python train.py --hidden_size=256 --n_experts=48 --d_expert=144 --hidden_act="swiglu" --moe_layers=[1, 2, 3, 4, 5, 6, 7] --balance_bias=false --router_z_loss=0.001 --init_std_router=0.0063 --lr_router=0.00166 --rope_fraction=1.0 --beta1=0.95 --weight_decay=0.089 --max_seq_len=512
Below are experts of layer 5 (counted from 0) of a mixture-of-experts language model. Rows are named gate (a neuron's input weights, with its number), up (a neuron's input weights, with its number) and show model dimensions 0-255. Each number is 500 + 50 x the weight over its row's rms, rounded and kept within 0 to 999. Numbers have three digits each.
Before each expert's rows: a language model's description of what the expert responds to. This comes from a sample of Wikipedia text that the model never trained on.

# expert 1
Description: Mid-word Latinate fragments. Middle pieces of long words, often Greek or Latin, such as ent in penitentiary, op in Peloponnesian, ot in mycotoxin.
gate55:486473614523555441461580499539585407473426509441530442515351446456614479460426569467485488458488516495537499501479394484466516495504611449483482488578472478467404508529537437541472531424549451531585501479492466508503420486469500529545400509446424584469525571503496465512459579488468404566595517535482399479476510446475493526462480581548502587431557486426528588490529428439482549518393478497508481538459493445522458457528529463574457559480525572390534493443475459557447484517539552484491437481470416500471586480521454531520521456644559498496552500446519451378494521432551490474500572473541493515497507431502515453558472536490462512591404470423491509515527438444482450443489486459512511532508525444493458570508473549537584491446482553673589532516569458458500519488511552
up55:537533502511512475571537503470492412472582521511466489478441459522513487471462587499522506463433471509467477407529375468433390560507531569399494435509511594522534484547533566509488540457574444409516539410534487488431503502568534548535470556434532560521429514499565476417444457390506484560491555541459489444513439473459476500460487534534472546541385591524477486446502477506548505504561494536500539566575482413447450526453492488530567524471553573395505463508478465475588445498408479457455524553506387533523521454403510445458599434524601566576468490489503432425593421563601516504499492554496502494469473498469524498509529495405551592473427429510496529486437485480477431494566596404533599468529428450553458575458526490436450419460483507532423484424482567411455478508467560

# expert 9
Description: Numbers and punctuation in references. Digits, periods, commas and symbols inside ISBNs, catalogue numbers, coordinates (′, °), track times and initials like J. R. R.
gate0:463476552438491433465442629554458590581400524473464551501503463467548477468465553425503481526498520476438497468445421572551507443396477433410401568465546415431484460484525560539516462427574567523451512462537455537551477437581559515603568463443449384481501516494494553436606566545534480511518520539428442520447503544507498479468474433451503515467474452531513494547511470429444518428455511401415524429546494490594431500534513396516492390445507530402522486486503494473461558464433535552527456483446486479603457490493568553465433450515562465580530488474523487466563512531467561489422470524490445488521474479505439528481482508593460485610464480511540539513478446538495379595420514530515537504433496481474457468586489536464505485447471479512529492543410577441562526400373514
up0:550491508522436616431446553504434418568442488598503506501420486430599470501464497462457500430563458496473466454528562483544501436429536511446512530409511387484511452503486575549522504474532546486429516383603599458548451459559477486544449602489502419469551559439530492475641463569562483588453520506548462535525538475518576523459451563470523533457431523536566553505448535454566554487470474523460466456553535456500465500587505528544497486500446440551530492486461534507496504456508606557529514430517537528449523497494535508516514500505474415533536471488495488599535409477531588484421544466510440473532425522413382495408459504566517385538392451580462461505404380503527439552489511502587515581520535499535465467518467462405470585504626484507474535464451485470470522461489529

# expert 19
Description: Countries, leagues, organizations. Country, state and league names plus acronym pieces in sports and institutional text, e.g. States, Canada, League, UNESCO, IND.
gate1:454587531572516480457452537577616449561439542515616447487504463554575432545514467457469462594538534542516488453551512569458486438495537482601516513588482470450447526476506625490443401621467473444492463482469541528454485547509482492451450497562494490463452445472535557571513519497467419406503411511500449487568482507439472451445556565562493420461490511522561491503495468480439479434545517514540409509526425578501436498527453541592475552484463491510503484626509495561544525484442467383523500505488419517505615433528471592465434455473447483504490554436488539535519507465492463476484566504545573433500570560657499549466473473537597534455510447494531541502518438442491550576499442526539530554456508463525532437527594502594590494550510508505555504484528383547565417541607496
up1:556496464553487579453504647542509480437494544449582550521600501462554520518409498506507569500562450539505444521461486489437450570568412482552473389508531494546476481527551599599450439465533693521498505528440495529464529556517512485456481494543665452526495479495462520542518486477444543502485419590531523503431537542534463547520551478550514553478474420485522507548430509444499442480551443449479569588482472571542532496519371542493470486580622559485516540446510393446449440522456507434471555578489579470536516574477533534550507513528515497558473496464448543461478495364568517471529476509498541580451466485456503556556454462454434528445542470470486564516475436486500485439472487504432557581580473568563438468455542458488492540536554528453456541550488507562445624517439524

# expert 23
Description: Name-initial capitalized words. Capitalized first words of place names and titles, and pieces within them, e.g. New, North, South, Black, My, Window.
gate1:455490427477553565536425499500534469399480550527483510517493516606610498495512561520491434582556601488522527553493467478444519555524639465489498417570465442552489463498571494514534432468533473447503524528510513374549481470527480490548470448529514579443537480501478567439485407556519453497514428388595463556450568467512536408552576506503479537498514541544462478544545523518404486514497472454487539424544533444445572541582490493535495451556445441464496520527520541477549495454454527397468506463520428583602630525562450614484446549426543493507471600411515518512514545541546459444496500445529513461455475445503557516494426481512392494454442547405519439515468538414453503477481431489664472391497528448494546557479558515529567507504519453500484475538469477581497454542614504
up1:526480489543541488393502487489507536514421400592522495428566491467482563577460537425450495560394572437529519476460475485549446470417489490525463524504557414501489477541433493494404543516572474512510470463588371498456544618507424504480403510432449420462485451516501475550530447557452480459486577552509549511566498556523521503460467493487487427553497483478547526505581496512585415531575603507507438498517486557405420494475499588476434526529552504481558497551403451487461589539400487482495469518474509494461481603471534518430429509462521469465450427462605575487535548543632498514484526527499473436438408485583464536477528474408541522526482474487465568506492491496506431478494484520417423392459508498434491547573485385477564506453485483430425506481495492553505532361549407

# expert 15
Description: Mid-word syllable pieces. Inner syllables of ordinary words and foreign names, usually before endings like -ing or -ed, e.g. reread, hierarchy, pauses, harsh.
gate2:448424414483497509482444457472479417590450525496502506506496501538527545595429525459536530405373601398568471545541503473419536498477537441514568459544371446424533478555553437537560559565479466535607581526513563492471498487549555433502509502552450503489584522600488465459447512488499477582490572572482591487620479505490533460413526566440501505501567470520450491507459464526550496555432539568458450575430559556543489474437470483558534475480495518492519483440566436452401548544574439479467487461550549446401556509532492510493498447622566474562573488521488509534394580446530581467580441536515428487599462473563525477505417449494539570505428520500518465479512453540533526588475555459425480521553521466453525508577474480487459528496558514555562456470469470442434506483562588
up2:430399483517575620511536401511489536469523547530521526539422396487565499507492496474445486513479511447449492550507460551473520529481521445504478488451443462408553501494411489493492486532452573527468568547404546489423492433472562421558554537529513407512517529505501506560510485574436464443485513599389567526384523613448486458481490596538512589474553495507498524466404450605464444619435558566449545479573507502482421530553513529471496537495494438451507438453486550449527486393542402438484552538500550570505495537514549454440500503456574520425486506470563523519549500474614508506511473517502497456497455591538502527458438614481419464596512525455436542536479455595571468495421500437480437527534560462422535502505539485556491477544518537574480555437420487393440408468505468

# expert 3
Description: Personal name pieces. Given names and surname or place-name fragments, often completing a partial word, e.g. John, George, Desmond, -ton, -ley, Stevenage.
gate1:483502468585448595452520544551401595531534543557612460514581497478465552533464492490500552568441481502386465540457513572527535497452430458522526491458486483498480505541468655428497555453532515500465492497539554524505510539495456546536551519467508438521532502399489543402479413591547530538333509486461526499506540583549417469530532411504475525502516559492522508487495538521511456485565430507435514585520352516516498558519502492469344464484511550514556544465472437526587464561470484484507524489550507464535489473503508430465541547533513537516513476526537471491517488563532528506477495566376570541484509453476465628540613580396518446536475558536464495464481576508497475510456571521455415522582476506475507453510519494504529594482441385584425511351411476505483534480560551
up1:485497500431439442538596532456484558539500568500512492437502574481533507553590419473486577510547454427552490516475544508562489461472479501554532590471562480608522475478504534533420511477520460419495523504474463474458523451518431453563521600497522459522578532490482552547490547537512546518400376501521485529524583530491535506427452512484504610492500503490508569463574481531511504472589454505514496469511449459589483488508581520454460511456444486558530565490480472651519455416425486537423456388508544510532400531494430459548526519477508395494560523532557514478468542503506439524468454508492421452373604467408457581523472514351469400568618530560453403426509508562436531419450556405498489540521548567497521487511442494503517440496467534425416512443489538511496567596515556

# expert 29
Description: Foreign name endings. Final vowel-like pieces of non-English names, places and species, such as -a in Tulsa, -ia in Kabardia, -aya, -ville, -iana.
gate1:483507568492481566541534481333555548455522487560447579485518460465530500499549419498447517526473495488504449530487462595493527490501528576475478345525455500463495433524541500512570426504544412483466471446489421596556503533507550508515587618482572506505501529512539527532509443508548617540485563489526572476476441485494395557474573391518456526615479499542563549528524516465516545485522509519617492604528545586479487375516492532415529505521461477498468448557627417485503539507491532425496566502418503552573518509420498457468477461567514613543503530478551421455544386506424526437484556626539487463479474498544489571556529505391516420518501526563552529558539548491487552515528534538467567522462488497607417499535443474575561515537484473489497513532515507500492573418550517
up1:519397480480489525447567509351417473485551504507610566557413484505469533520542583501454499522469494483538549437549405509499485501477469466479558585488566439464571530522468500521526446578504467502468503433611549433534483484488530551411493479536553416450550563559546525469480489499575563557498532481488573487477464450511468492529513564444429459517530558468519455505479395594387527479402597569510566505477513410543519529437479515433422501526500495446541493473556474522503464399515539500505539478506460462521480558476372533533508572393524452506529470477384468514601535402416560509493482446543496503523501571544443491491507542529556517405456485422542460482566470524572401437478519525494442567483486524553516632463500480462530488516390558444460538576528426533550613471453545

# expert 22
Description: Clause-ending commas. Commas ending an introductory phrase or list item, and clause connectors like where, while, but, because, however.
gate1:493557442562463527493464475471497454444503586461569454433506430526554499479535542567529428551576503458534438486529533419456523398423510478501537537536480542565526604515463427510517486512456455485505418531488508554579512580498569572527612517451361496422505540578425511396589435469555461479495389552489606557494571478422506534448400519510392510529547495487496446432520497409417512408568491510517519549487532565560486467517416533572496518555511451477454447541413536508579568540469406489488540452536481483478465389489471599547519413459497530491432456453549546480488493495536494518605508472514565463492513543530492512506545559540539475475505444576548480416524461524463400581458493556507524526427543441544456528436449462467468513416449604531524438487524573536558505544564497
up1:454540582453510468412466366537582453480511423531522548550524570405518508446578504453422536500460508447489494438484367577524509557527521460520516496431593489512515466543540574505447565504527539468454447549484468565565510497484475562506479428608496487523507453495583578580418587491438532599572501482438478489493487647522417485526490503529571483401460434561464583459525437477477501585532501484431493464491580518502420518504498455456486579454524518546447547448500431499530512504454527601529518555505516492491660491543496453497456533585591490492469508490453442490447527498563537448454512539522458564468516487470574454574523535498558543480518551473462550612484489495426587479501335471501458471529492511476554491545491493557475479596552471460505470420481483535496533398483605